Experts of a small language model: 8 picks a token, 267M tokens.
Below are experts of layer 3 (counted from 0) of a mixture-of-experts language model. Rows are named down (a neuron's output weights, with its number) and show model dimensions 256-319. Each number is 500 + 50 x the weight over its row's rms, rounded and kept within 0 to 999. Numbers have three digits each.
Before each expert's rows: "comes before" lists some tokens at least twice as common just after its tokens as in all text. This comes from a sample of Wikipedia text that the model never trained on. Tokens count by the router's weight.

# expert 31
comes before: "\n", " ", " 0", " 1", " 2", " he"
down0:629481549488515400488567478603548528604509436460497563598424495504502465560484511433546447517538504544504504486549518579509508470430582528482562551544524527510494469537492469421520530554432518
down1:463527548488548475514539438446526505544462500641550420553531463512463519522560479425606476503582433450449475511429516421525470482442453390443524542542526464415505502408446504535491455529484545
down2:393527541562560543513470583504495553499513521487451512498436464509549383449464499513504591498477528520478634551564534587476587501438611506570414565422526598557461491501574465481571496503433532
down3:444508514452468524431488497517426565541492529561518590438414508547547484540521497431475587463454496562450421579459526502516423494560549486441506492401536466501533528452552494451528486514526489
down4:584480563567585408476629484519501447452435425487454519485528478447471574573507448527488511484403546486459447439464477434534570401522442519532458606463572403512577474512532539554503381596604533
down5:439505487501531476492464553444542520433500563503436591616548551486461523419603442493411532482378481536557566434548539487426355495559528479463462546495507514477506468446532514527469475466466469
down6:482528466492492473456546468446446554467461501501498511466485536468532491434389552487561504485449457407428513437479466530464511416478478503468472441484441494564527558495516515543406523546517513
down7:479438460479572511478523442457474414532518466513437510464531520497538513529444449487478595565555424504549591562480470525463489539565519469542602512582523459520508608517465470490496566562524635
down8:497547475502597444575492572502531475548513557502403583477498432440487401559459451521485511550503575536533480428506486562480542514520473504519462542470568529504411515532489524404512488504600456
down9:507559472457501549551484522542530467492472550532431467529565461486513442536397552679481507421542516495450559465500432519514586388422455488580500504581544535582429591434519499414457483552473533
down10:517504515437440516415531464456566409450491518469503478494574503593463476451481490511476499528495495532548567495553423498566440475510499501425435430488463607436481486546411531387592534496537504
down11:441464515646436513459521431548496549438481467520508469510586535477593527504399538511544482495450595460449493536396501503478568470470438478464486469516559515534559573532481467479456471403584514
down12:564522454399547479491554487482543529414401524621502563438502527455477483565496496494542453468473445575439490476503524539459457529514449583478484551447529546536583490470417651509484546490515480
down13:431481547597481479526511528599601420614479511440571465574476465509559487446520444506531447494537451499505525508521615446467559498468503534492506496499540508481505484413537556557457501523498527
down14:536456512513480399475526478475503433542540492558498458494438437410517543469458592434509461573491455624563494501542452444496521521487549465548565547389408438538525486458482533571466485512458431
down15:563504506498608480453535571518525563543380434499509565534426489481445467489453447478515479499418530657464418518386475495538512507514485488499431552399467514558542460396503560505495530486464508
down16:456485557547543530485478450532538485423471515429612476541541480417538537543545468516608440507538543553506556518523452472443503536569510520478438486519457444441524549529435434473534412500550552
down17:532500462495524494491419433449477511571564432493398498518545514493546461506480454604478480472428485456533470545592502350544496496548483542448469479531467520536524442522536439564476501448474509
down18:552467500480524460465536561496502380435575543395525443494459457459540492430475493441513520459376548431475468599527469504516540476551502514484527507474489479545540510575502565424507575430490544
down19:516503518494433514471524549458542483537520533438578523526504487497488552549509594395582521556551489552611461481527498440424400491549535472551491537516562484515511515521574427505416473486495535
down20:456528423501451444476488428440452462434424536482500502567497476486416440510519487605503472606474559489516450477546438491411637415453565469476520468574537554540492514426530458504557492482521490
down21:550477552515538450536520429457494495457483549453481590572561542530497520413366463562513609475527568515568545445536467669438556508404539449385442466508576490488573494487478469386567455425517485
down22:429522553473566525577495505482578445518533504496550471545447569415526529476467482433574456484538460468455570530454512422471464484489545511479456544484572507459487516479483525484419487454534501
down23:388454523485606529407498437502461477549484483547433579552508574509612487555455540509534420375491440467580628480514510525506508510490496454439492545506550470590606478486516530521518462485496570
down24:594529504577511423551505383441568488400476478557558466528547469482473536411477490476440596478574473527573525490534472589487533487476495515412430468504516479507568504476427467424562459528464490
down25:467555488547528547537461493510490478489471523483494536546456566467529508624447497500475624553538503422511478595461479395596516492486460476482524588456567487494485508585592524503518444428550554
down26:471508499485372545515532450487493555442505441392381548507529434482558526390460541526450444603534534573458461466400475549561500489487463501553526482524501538508498515477496592489560585555600584
down27:482496453627524465485554494583454556498481534485481545608428532562566498572589484454586507562560558462520486540440482527499519429438463503464463545491490406563448550582543465447553472508627464
down28:525381471559490481424555517474511543495514559571548500490487521520443513421534597532513490449503412463496473512464510546550518467563483471459525535629466549529457538474555506513467433488421531
down29:385450505554522457415453512582511554439467460491522502547546503516568527569506533478572433582600471515511553481535503608537466438508548535602527501498414528505559484490439520461405490502412478
down30:459565538544446505438490429527530493430590462518476477539395425522571403443508451562468450559580512433592553444539543490500546521537461591559484452510520420558519457448482517454533471409428457
down31:463588509463412543397557412559476462525532420481525473428490454474521452421576530543490527508568468456434481502545536568530488588428466552590454505507515511505507553485478451488494536433470510

# expert 11
comes before: "-", "|", "\n", "The", "=", "=="
down0:438567556419474589434513527437507540440497544647464425483467635475481515548503480532512564473538546546458492542508447466378489560584496579509507565580578485444540514514561476524493491553518524
down1:541453546495452508585416423431540539459530515538527476467502522554547483448514500453499448554405394486465471528532497462523511500472543550535476563451462513497538467576424500472529535525430572
down2:539551477535509483492460621453446518603435470528420450471525486480580443612489523562468453570438453552581562507410510456541467557480450544511410462532508500534458448542472619503536563518456501
down3:493573491507446569508519551508473574668441516456416582427529456427546503542573509511536496441453514543535494544410471614485435565402443466492579409555454560521479506488604484485491583534493398
down4:500424564448530465480470522470529506498423447510513480501545529569475493440481428490526484532491463543541515496511560431550562470357478447413560547481495484618577435553513496487459495445424579
down5:502577492567526425436506521483477417463469480629423525493492532529501602567481464518453496528525573543584517543584528494411471456514448582632523557433530430495496611338518487486527515580570479
down6:424452573483455524468497601512491507455489476620640420586487529478496550536472478498465422448493461509533479430508545444545464512515459411582514508467409479514474640464523498540485554588526524
down7:466491502557539588509516501443512433443433464640505520491583501610558484488470567522499532519508495476511530583564487489511503510518444585441480496484462570527457521432507470524520539595464496
down8:544435583485412572547528554468590485486554474457545547488467467597459523491478519600390533510518552495507460507524477376601455505538533540576494503528479500474453529590511469472409538543432465
down9:514520467515434445454473448465546426526525511510410540526433578457528508476555539590574580480550476431501520458508498545489498432535493563501496530434477475527577510519430485497558513392422563
down10:441534458475541479452499524499475473533559438506492448527385447505509522505560513545426376476496537473492550431446492537530538521483503378419474503523552438455409454550461401507506547511494513
down11:523561423573549508525500518491493547645645429477459516498489558545557497507603574485494499489510487426500457442478539559515451553440492582485505425534529605535523469593488496575542382552468511
down12:535487521464440444486453570540544482504437491468486433488495474411467428603485512498540495496430567424460561495451498545452516505491570561451555466471487484468486399556443581544496624520529531
down13:458567496486553541434457384553436468505557434505590581473488595471479506483438477480527494504473536610434427511504514534444494437477468511515493487515490525501523455472526566448567450500483505
down14:521467495540416510540590531367565405449534462547461468490477505504403503466523445570484527557469462507555465516557383556544518502525558542488442468575521536471592580396458413564559553479403480
down15:585501518479604404477454536591448519521457448498651598557534478441382569502516500357490490522549539509494416512497534560551446517449546538558425522511479522478565523487476472475493433505436476
down16:449504467449489601564444536549490438473498514600525561565395459519523452473446540498474542489442420534559442515460500493455476529396524473548441462560497470424488448469537554489471433485477540
down17:571480618450466496535568471584497506415476527520550488506497587445537569533543513564583497432545493485570467554472503481523553456393541560527507530539476536432526493530490526455528418504478512
down18:545400457504433534507358515443473482565556431533471510444487450524452572543474462498438522490560477429600542578518498515540396486548394575509530533523549565410509503549494432479610497531395550
down19:437466411496427499490557425482523545531437508619504557498491490542523466491535609494554436493476489514390396522440579446455415559470519536498502516483514580436512431470524536448532479561529469
down20:613438550422467570486485556511568523517544505504509489495444506568496543494505432592490547503472472527460535514472569542500534465482449443539493559434360478591527383458496542470534462450472440
down21:575485552456507551534524591555565516463504595440512592445521522561520527433495493466395497533485527528482422563416525459464532480422541565447475538448374429460550470491562539539513448488535583
down22:527506467517445506560486579551528538546576514488435455560544501485495453524523561421444557455540516507475512510450396528443501462488580440450510502524456558414443470436509503590426574471494465
down23:469500502489574520495435521503491378390465506588459510502633523435478511451554473482407461631516561479560467525553486517496456462492556552556451508548562517393477449437539524458547540503460445
down24:538554400534483560474430500509418574375490526501514463512557374503413567420451480491540488486513515474444449557519598461579440469545493534531603533551417512530547494439456412455510567459548547
down25:506414456569421360544544461494510500497560533492497509440521538520506454501510442434453525439498525485434477502507490486457504508485557539566465501447556500474428540481559407504504602411427553
down26:510451560549501522557538472473533391529503413539451507540518627467402499475438448493476516481598540463545404536525487479572471478473554586435560563479534488479571497504535510502539577596411509
down27:538419482518491571504474480511551365481395460469496574472475535461506471461498458470495508526528496448580565449476485538512501468451500509549523500544482505411462501614467467526513430621485541
down28:477506502513557420535533472584459588533441472376512531478511582447514590419483406462506461501512525520543493560567530499499436506505397420548513535586491487598607475502416552416570510445497450
down29:496503522521505512466468510469556516526420506509440453563503496472506373409426454528454436467556481491533480404427479536474550583479528447579430458521471533434472499499478511486491570384449523
down30:455483446517435506462532424413495439495473429495481524539518522516550503406501433460447536565468522528534559473483423422484551519447492487463456496523534426506478435492482399474477524483492504
down31:438382464442433471423525451394497374440485418448459513542440498548446485490509401458483529528538530579613427549486443548507581464494527449440437481470521488503433348486413505481561487452392508

# expert 67
comes before: " |", " /", "'s", "}", ")", " (0)"
down0:480521496528516526542428495481545448583436521524439436537574511501515483529470504572544455428500533499586557518494526521433509510560457539460474524439553482487480482484463505527418453540448543
down1:446527487450544573503541516507446487540546439603568442470443536531468458531587483488551492482544484496538494559505545512486426569369528482501509514556524453475568510552474410507457456543562440
down2:566491485514467589521463548523523430498439434458531482538523372535451582546422560543545523464479366513547511419542535518495507481470378414567517388516504465562488484523472509551514483628454526
down3:537476516628485533596503589529531540484545580477413449574532490536511427529586361567596461390459477473471543558344484619543462495471472541508423500486535471567506483466515596421592512554552564
down4:490560442441439371536427415469462488531536492482398537445524559449545532586565373476426468457445507469485468493512426494483445517444480419566513482479531428466584457493454566465490519499464548
down5:491409582565540436480472501491427516478514571501576552512526546414523601461483550484560464503479573477564441533459434520486479550520474485479482573517475487520460463564438488449503450447511460
down6:521435487509556501422440466500530492541544540523513498469453539448564447567617608444533480482545470575546532488455503548553497450497553549583450486558484556531447583514548477410521495543570555
down7:416500505499450397490526614468541547491463505444527469420517550478559528510496472556435534421517485524477524516568550472515579491503457537450547415540597479421514507387477531460490545510458569
down8:533419501473568513497532479380481434593464476554526494530468522462427507583470498500486446457499372565569544579481490459469474468433506491526466546487524491469550433453598496448538496450520514
down9:505468444570555522523577472550521472507444594593499518482525466547399530503456561502489500462555509442461584554579565465531480504513585536504506507502489496444451557505588560504461480420542458
down10:520474455474527529471554509483619530578497539432467479552469415527492543388472506548577500528392505585468455534495503526521498486487446577482500436492451520560551590409466548487496471584467474
down11:524633503474492505505465557558539590474454540456388526499459480464458438474518450425556544469525469500468473518494590478515438537538488427540534492495488430573517500559446479504540513508436535
down12:551557527503489469467430483473498492559538466493439519429511474360487435514423586475542479534573494439486490445442515519435510498566517570588289569458503553540521532425531421466485574433488531
down13:552418444473496543502539542448463503487578432527461499526542505515552429513444463513540464446439458429485487499431507584597565504510487560459492420485537485458545508513482497473518491447514530
down14:527519517528515505456539518568508539418516516537449508492477487566536497549507574461487411523589505478418476476431579505433471536512524498437524506530479476421579607489473522468537537488510578
down15:460468447472490396592498475484559558443468513421492528576454464464487445484484461470472539595515429535427599428505407405425475529464498519507481484506590475401563487480500407516535488474424537
down16:594489553518452482539488526556489492455538423539424560476505500507564529451546474528514480492574470494474563458432424531496498464474546448503505461384554454456451559452498513541507499489470572
down17:571545476513507582409553541410457517476477501502471534464566466463422526567505488524449470493414493528421547491527449420400537610430480554541354557547570475448449582445554434448528570495412457
down18:471520492439430559537468388499536449514407431472483382595546402488530498545503528457466503428466465555579512511550543506469561443474421433523581538553571472554457485543485486472526539497487452
down19:424500488439592481560543467401597474565391437539422446537561518495570484464537433523499603566554521550498538524594523480608492448492529492527535572391433561442469503487560538478508625510511502
down20:501484423500495554478479514482528486483548457507496472552519458448529516494418448484461470583522487489389621471474511472497491521471447516514429453433475534459486501452483424583464524437460418
down21:377517474501479480509465498525517497486397442489441488585417507569486571505422469452476546564519464461448489606402448462431496482500456516527508555540511526502587498568539469544469524467495546
down22:437476467505505454475456541481573476551558499444543560470517435554452554568516440581418516510460510394450552488497486533462517520513498428600601583573519523486524475538498486486488477483405517
down23:528463490513567490480539482451541479483496514503491501649518546471446413476408519575470511395474481498635644495447439508509495605612438490580578585487544485427484464480495536522567432560428465
down24:528569547396451419570498483493493465537547510481487509504510490433539506591527578398460473567513492540514542524493461462491401576371489391495427474442499448433490536510504500419475508430468550
down25:580600521464491499471498480468572529484464491540519434631529485449532448438508578462500545457534539521520455520588465475563460477481509495512544469428528531475537535550507616434545500424465559
down26:453504482515533511472552464526520435540470459577512476468444529493474421522503473498438521475503454382483437532554435523482611533558493516581448454428492528492437509470537564442503401581490505
down27:539466467565468445445533441518498482559503522461524571438552465587506528620518461570483482461500480570401509499414489514505531575589492468460537533375532382504484479512523583358533518465449591
down28:456521565509525584579473554530563444447512496497503418539480456535475571580457512570453528509542429509432632507642460456472425356557456609465421493459513543550539494478568548492445433577505427
down29:491547457461480421466531543511407506570441520453532504509451524544525538452479540496485505483512478634517490499434567560460449500464497428546447615485401394442569439519457543507432495519472576
down30:450482579476557542448465520451513505480514509495533553403611494603496502466448526459395482527511449479530560408575425467510464497472492547488561538524507413571467511535495552483515559541472584
down31:523472605498573563548498513497461495517513560611444463531535513487493451586532462490495584451549444487603486545527467522460554510446507520543467469561519481575481469456542497475617517509515554

# expert 58
comes before: " |", "'s", " was", ":", ")", " is"
down0:547545537418463512488531500570458488551513446639526493527548572479587449562509415416462423473540442489476494471452488538573554482437501485415577532443473511453573453427578529593535502419450561
down1:458526588470446542454414478484502543564537533454509461470465453463537528504454398527396525506521505538500469389554511528524415420524426572488478449440514594481488494430508497551545467399483498
down2:480459468446439490544496436447408538466565523574537517413531482587528507562362565525510432512508439460473428551472512519471440574504587490428533545566491437521477517407502535517542564469492474
down3:469467414505460524433490499500433515431488517490520457489560460546490494564534583463459528509549480474477526423483500447533527493498467571500517401612585540433420494453519484552518543531571628
down4:515478473473401562475508422511479382507452561534612503540550447439517436548526475506472518487478528540495549546508541459495417484404522426513470576411503424505510419494531395545551498477481479
down5:510555539522438421442482458453519516512544425471474525488553536540523439454582598524482453488509513492546488525583486600507404565535579615534541476482508536589499475565444612505447514514477499
down6:395511485494514445526570524514554524485466538475497527464571564456515464470450459479413478484528481406521515514438445513496489488496485404533562566492570506522457494481450468451518592605530521
down7:542549535547464496587498480496435525560460386603568514558490531474480514444436596498521536575513520530443528556472489521434519566487617557516434497406546424440374495547464404544452554499561509
down8:488542457540502536549536444458518476498501448608450544422541471469517506439484518575526521525484520462542496565513527550433442492419540371469507482564541478533446414485528524521605565507531556
down9:593559521389448481460575494474523426589585474529496462427493474551474483385436494404536410518497496487488473413520466501503514482518507428515514531526441483579469519467439546471481585463410482
down10:414495497511456513526538476538473477475444467448490494557515480440530510457506493508567496490455481490471503510370449467465424496582548597549426514565439537446580483535465534515453525474449483
down11:483567526447516402438500521513464527594441546544446524521447512515478553513465524561624491462402574407497454565515475446456453589484512463506534491481559479509542477507542615418494458533485472
down12:508575547600555518496427523511490492522465479576559585532464516444549479503539456494615503549490500562590451670579496513549461486544498476503544577566462475417536407494497449517508494489504480
down13:488488493462485504492487475570520541535484512396569444526498558496477467490526450460581433464487559459551396701537466515551408443540494382483629451430450489530554518573455449460461440609474490
down14:570541528560510519504511457466424413538460529531484517573482510476541449480532434546521469525547520465478466526479484592507473453512542458483458577580558585469514511419537537442521517520417509
down15:426514511395457532474519457397487474502482554509505459458550457568464577422570495545561388523514496576475490448464444565427462540522510431506450529546558457459546500390470455453512469574514571
down16:479533512537510516508478534547537524624547493529524557515474561524531436569452510431395571439454472461494477471518444503522538447486491549483611509533574503438502486418508533477563429504548536
down17:566422511544509589391485411385511516463580503526484561538494481565515532456494571479455439487528436525456519446472559445519505539458569614502444475488522497488560524564547435445475443512520607
down18:548464592465513522518564483406460445491405419496400426472469480465467462423519505536529475433507495508504528496589455436453475497607529498492467541436448507593556446538493544505382529418473506
down19:389551456566478463407597476503518513500499470538663506535570451437432545565496528505597609390522447410539525581492477457628487512446525464528550437525543461491537420551519461505447458511467457
down20:441428462475463500483488544540532493525505544432550535514467542419491482480450469545537508505499426459558505567550507540512523467461622448444480516543508465397481489544497510539509537546475543
down21:504458579591492397514528453489424507595526517426522483490488531543438645509550545475481486518446501458485540563578497484535494445368476437466534448558502478543567436535546513517521493573456434
down22:541515499515427493417465486600521514435507547534478563589499489468573481455444460435608602467411548531544529550493476544419458527544483486537518474580526537498491443522538465536493522495416393
down23:425647542407514569463429573471439424472484430494499529487488498486528425504478471552461454561573478575484585472493516508423470496527433459489495525537489499541532472435556463488500496441475459
down24:509458571551484519561542424517480395436539539597522542482573463483337596444551538510487432506425491531491502561616513455505436438518497555574510503428492534518504502449469500419492491513531481
down25:487489573504516479509524452525560491546450432574504486498516572483577484499440483520469501480488541487460469555445490454554572493525529490480522488534482506467505489490571540494566531560525474
down26:514403574559515447537569513501492464449419438471422530460526530434475503537471579366412521521525547572519435513473544403499466551501540448537572571458480455522487548478568491562512536558523497
down27:557475555552516551618559560510546490396523415584506369532532568442569523388511501540451458533519538512517533444482394485514419543434422443511500521438566562483497462463415516508539488430537480
down28:442450485535537461449532517522430454447473442523587485491473487530460618513505575450449445464495519557461560522502545394419509564514447513445489517494540552469500529517405498510484501499504544
down29:566498501476472557533501505550555565477409514455498410451563481523477448521447578493436537526468494497499532497522418540507463575451509432523574529348482518503454527497438403614534424464555475
down30:556480587501549434524504425548597511549559568475542499564449562459502535529494582472454467537521475406479624555514472438456584527434534499495603492489509493530560580583473534562505530493596454
down31:446432587375488411566570501395561550507526467535457483376591493506511507511468501542494452510640400489533526465460484526474381513485508389487527594452537552466487497402546548539539556554489502

# expert 62
comes before: " |", ")", ",", "'s", "}", "T"
down0:545460476488600567559569477492497491481475535396524407560528539434521583497580599574486621506411470496502592507540578527463491518475493547512341519433497493486453450445527484530515571547554527
down1:528534454470580529521562439484454498489576451453371534537537432506522457453486518479530587530446470551477422438441514441533535429471408565433486436374556507497555481420511455484565413541569598
down2:578512553439528484397505486475557528547492499481460621616477575513534467394448485439500549485526510580505481534506433462630520422526524398407589503513529445485491472569527449567487445590428443
down3:533528526556428468489437537569434564542531570444550573566541447391553516503531571491424503515563522568542506468464468537480454470525497567438518516544559556509528472538461499536429585646444466
down4:419552511499484550644460424563437476532436337480485471447499397497429515460485534454493510585501485469434476593558542399499492592441474476400498542539473464532535457559445490545444518495504451
down5:428496531499491513539456550480496470482462441466531442456409433445534451438578601573487503481533508534496480515506572443443528411450526504547525424496490547495529476459523467447453471580410466
down6:560442540520455483531493533447568505500549458442458463513616454440530518525538577416583490489556495507485433511516421549454413493507455498532524569429550523464588501542503484456542450446497539
down7:516477514423524510550484504474549489538450544516577423479504427482539596515539489481470539485519493455531521523487514564553490494506503494539543507624474450476519513509508457543519473543515565
down8:503410502507495533505469469531485536505469532453538482537459527547416582523588468570438485597603472446474490531534463537569498520454464397513441476517405479553561507534538488544485449460436551
down9:509466538530486473528471517474469469509525423521501503456518490414403432565528513476537499493484519486386500513575495568594496491451451454519477486487437464531443381441600572504487460480502548
down10:537551519443572487540562432570512500517482415589493487504485505454482351463522531559588574533498425448559508531428364551631387521517616458454564581436473504437533474526462397509509446484568485
down11:455477478508507462448469475539439563510440514443413416476540517505522546560527515449392489440500594534470463564456467575478423588488477510428527517476396420480531472569545429499402461542546545
down12:537504582547422572498516522515619541562449561611603532507522468488390454598465468565537504464545468484495608532619576520521465502546474487522500484463468539547522545448511475519461491512441480
down13:508514460403499465557541540456482557494543536484442449482396539510486464557518572513551514622476473522578435485480423512606501505594492458353525509459472528425468494452533526521521445545432521
down14:465480531458481479489365590408558543515545547504484522636388596579491415472498528448395480478628494489635587461531469574545493456444421455501510478433493538542430551473473506539535424451496503
down15:519467569493524515521411463571448524440510498554543567533564435480548432614521468400551516539446572532556424490548459561500506455616507453458552494465502495543497455448462461417486438535599488
down16:422446527478509527527509538570492578459486568525474534415617547522543543466480462493462496513438431432493597537509531503528484454465412423417491559592505560577410514495610522485538518526563452
down17:457359448496483580558494428484481482526556445468544418535541540523444484492547466446445553644580390479540604529558580536452478542514487547582478474573510482446540585499510584436444558483570456
down18:513438404521503543514501450496535630475477441501413507500563500473550502524502378500512455549480523438484460462477460443426559541518491401522480438516599533461519489550513463392525596546402470
down19:562579525514533517507459584417398498571452446475483510542503461468468484474499532504542464506454455489456470481508519512461426583525422491455570483465451553538521588479530463437530532519510474
down20:612433408496430520498442574560518572516458490535462528489510441398604466466481482490500488583491525521425476563460467599478456516411526516578476522451529598435547423458537492481561498591456513
down21:483524526475555519479492512530597540517485575435501572497522378478451448469527434455573491462536548560466400519473431485487442440446462532486547551479516507586534470522459556513573410587438486
down22:509504507523556507556514462493503618584485458510574481545440537528407518518465510423539434491503569462426523557597502504584495511495596565540427533468472506482596520444505527430498530549572530
down23:504494521462536475436561578497442467518521461540426520448451480427523562500476488443601560497468532462537496491514472564537434498523582559533611468465533572576449457503495449482478484588563455
down24:513444515517610493536484497533441438497439492554461548471492447497437498467459494515481521489525480473514453510459534538471557505519547447508535473573480542471551623431577538510427540510457405
down25:537512463482508490413475536483483515527532537471419566548452420504490486498434524488552466574434487572441436529511491507466544463529470495480572525562485420545568432556554533366465427609438475
down26:478366446507453430461552547603570498503433561505462479585525414480509491395499478560477486520505484481512469502527544460553511554467469406463414504475523526463445539529451581530511456519420464
down27:507545561554500532546450408498565403486492467614551439472500555499552399535472428515504578425545539488487517531574490557511501553503564458527505583444539561454597503546544507440499441518558511
down28:503455485513390477481477514480494489538507419520472522475478529502501466487501450431499481453624466525378471459433474491445436506446518478473523488476472505468598482507557598483587509482391518
down29:444540540500592537566460486496453517521453529521480514521492446444517505550458480486458504455531470504545517634554591477442555629468561549455320427499531425523478435512543581496526434385534422
down30:528463496503489487503468538430523458484529475473462586482625506531512471492436537373597514403605443445468536523452514481498505547477537475475537553454597587470471587517447536474518495575488544
down31:491492477390500571467508450456566505591437560542445588504572523498528545470495518528484496544493521497478486498570484468473551500513593501527550414389463509561495522524498480462443514416497617

# expert 1
comes before: "|", "-", "\n", "The", "=", "In"
down0:541519531534445529491526397503474514583442449503498504474563453545389507588494548527435532415577427553439462634416547479518477420487495446448529512419498439539502497382473540420437551520444384
down1:570541487438485440511486477508577568437542553449447428508442482506562481460435535412443472531532524562419445495487564488471491489517540352545530493472510566508516538437528466419555530465487481
down2:510523495477525469448500538491452496447531371472423521550452567499463486517605488464465493450530479517476547505508478511539490497569536507519514487453525609533632438463568614401432471478429500
down3:482524505413548526546479539505468526477531518495462495569411501575603515473481667433482475420459550495505481415434435450538486443517370513580501449553511496508527477536531478555569492418496568
down4:615527614494532535503521494472583413547502511504480501466579386452430508448409514469405466549507450515437441538524518480495479436418520527483475536466527510484498502454517388519501632450498476
down5:510525527624556554489443487437427431547513473647585452409547443510539588404433527547543426449456484393444550536507539541454481527583435500458491448508595484428539421544485523520535499572430424
down6:455442498509513542501575440588512546516452496497440450503546535591488439544469455506575492554549496529578528603521501520512357473557497493531529534507545461466502498468484453456500510480556532
down7:478471439526443477509507533544579551487582430494472495569533557503480482607549524619360578569519587535543590536503521489515393478532454500518495505524587472536519496503441487474492513511596540
down8:490516478527464511464530537432514415450437436528454425567546457351477500444495462455544479505521593497532499556460516489510601478582509540542460468434556598455519448493540435551497542463485459
down9:497457494511416489480491469548521384449390466545472496550475421434555416545552522593522454518536483479561485606531495409541515437431510498506566566583526465501525440464542465464490454496516589
down10:509478626495509477510569528468505479544467474499460494473448532524581465508463502541534449489459429489513589522526612484516538530557511457470413436515493437554561538523506503439423437632422473
down11:467473424533479536439431495449500510471416398430537474550640534459470634554569496573520565487462521479520584563535548567463552532533514421447481544512530393463527462485475472412593495526562548
down12:423563470432443457429457509428551461518485469560506437511442454567523545507488486538535511513597425430487471522511490450501580464520539521459480497516471611543513475530556437578479518546498427
down13:548443431499585557459488395415465466510500480470558535483453444582511484515556543479513482505479571488509584406429576520524511565521506501614480524587600552476482471519540538580423530581484550
down14:493629583557536524410564472546518326445541460464552523563460448499480470472482478439502496508432471474455527521464562545528533539495516638499426440453467504534536443529504479460560510455506509
down15:461482517514528494485529428572447421554515482506539463571446501449391493455546534431459528459567581513569508621478492450479432504452550481493502500572599485488590398465437510458496447420523507
down16:532520453542460568490490444580460497491488522492527511501455454590475542454453575450501539591521570507547470602489519478494492475452564522560517573500438453461516598479432518499494500488508525
down17:515488535446399565499492439471507307474553321478463484495519498587424515516567454536500540542505498478637485560500490503502510475527552473481471438556560534470549553492464582475522533550459517
down18:557503494481544504446536445508554470518535548566404439529483503508447520537521465516480439512574488403519522568571534529470481404472494414560520509550517500494487473472510411500515529517547466
down19:558565496433453472513451436511455530494495455404489484467489515475552513499572468480536528500414529574580468548488481497479498515415575570335555458501562594470563484597525551536511554491508560
down20:529641410532558530485369476483592521589526501550474532439477439494509535589517481556431535500454495532489547442437523552446542491516449515542433414413540452527537449525487458551463480622494529
down21:545432575482468483481540529510484391447426400549458562510478406479453427526530478577472538528578473438569533548532524380566474478523509461517540442462534480503585499430533531436540539458445555
down22:468561518539399463485539425446533551523429563524467559422537585429562406568462580485450496535478485553438438504490505535475555420406479431457465488505520478418584531478462511450519511561543524
down23:487396526475479512458552504505483388540584530547462481457524386468491500457509466488445504506519460482511465534511403507553457545498575562591553537478538482461456478492514473491441511491486555
down24:472457503550484443484520490443526447559601445480464463493473502544553554551455533404465437471460516521491494612461520474384506481558427523467435626470507578546571491555437508505554423530551461
down25:456454560512540490421606544490483503567450514454526444494578484557474499484430567430482610542455473510426558550485453486411465455466534516575505515623615509513549521490580506456474505436451520
down26:485507478544515450535526576468510451351423446543459508504570602449553457502570564458463492588490539499510473497563432503482512486528486374392505527508533491500612472457569472613539522555518598
down27:546583490496552579526557550508436480453540395543468518468461442542477485439474537432576529516467450514523465531446480632458491470507569507583494525525463566510498451539454570522455592488431379
down28:448462454522568512507488567453485544447488360470503521552505566473502459467531511515578557497502487510520607580497423621450526479470541434559470537534482545543596583479457527526489538507421528
down29:478457484578510580541510478452521487551490389498456552441414470438496364527597424526367534485564385505512506508535354501420436580479546506478485548381528526539510485456563497353552530541508413
down30:525442475405472538414445452482457475459561444423474525549565439473529425473453569496589485509496571474566475525521488498401535487451402503451519492403472482504565528565513483505573524533559604
down31:455499396534468481531452510416530564556550497452504603626526494523485536484626360494541457481579495548502605491540453546526415521467435470494599482508472443567522478516585477510503545464592449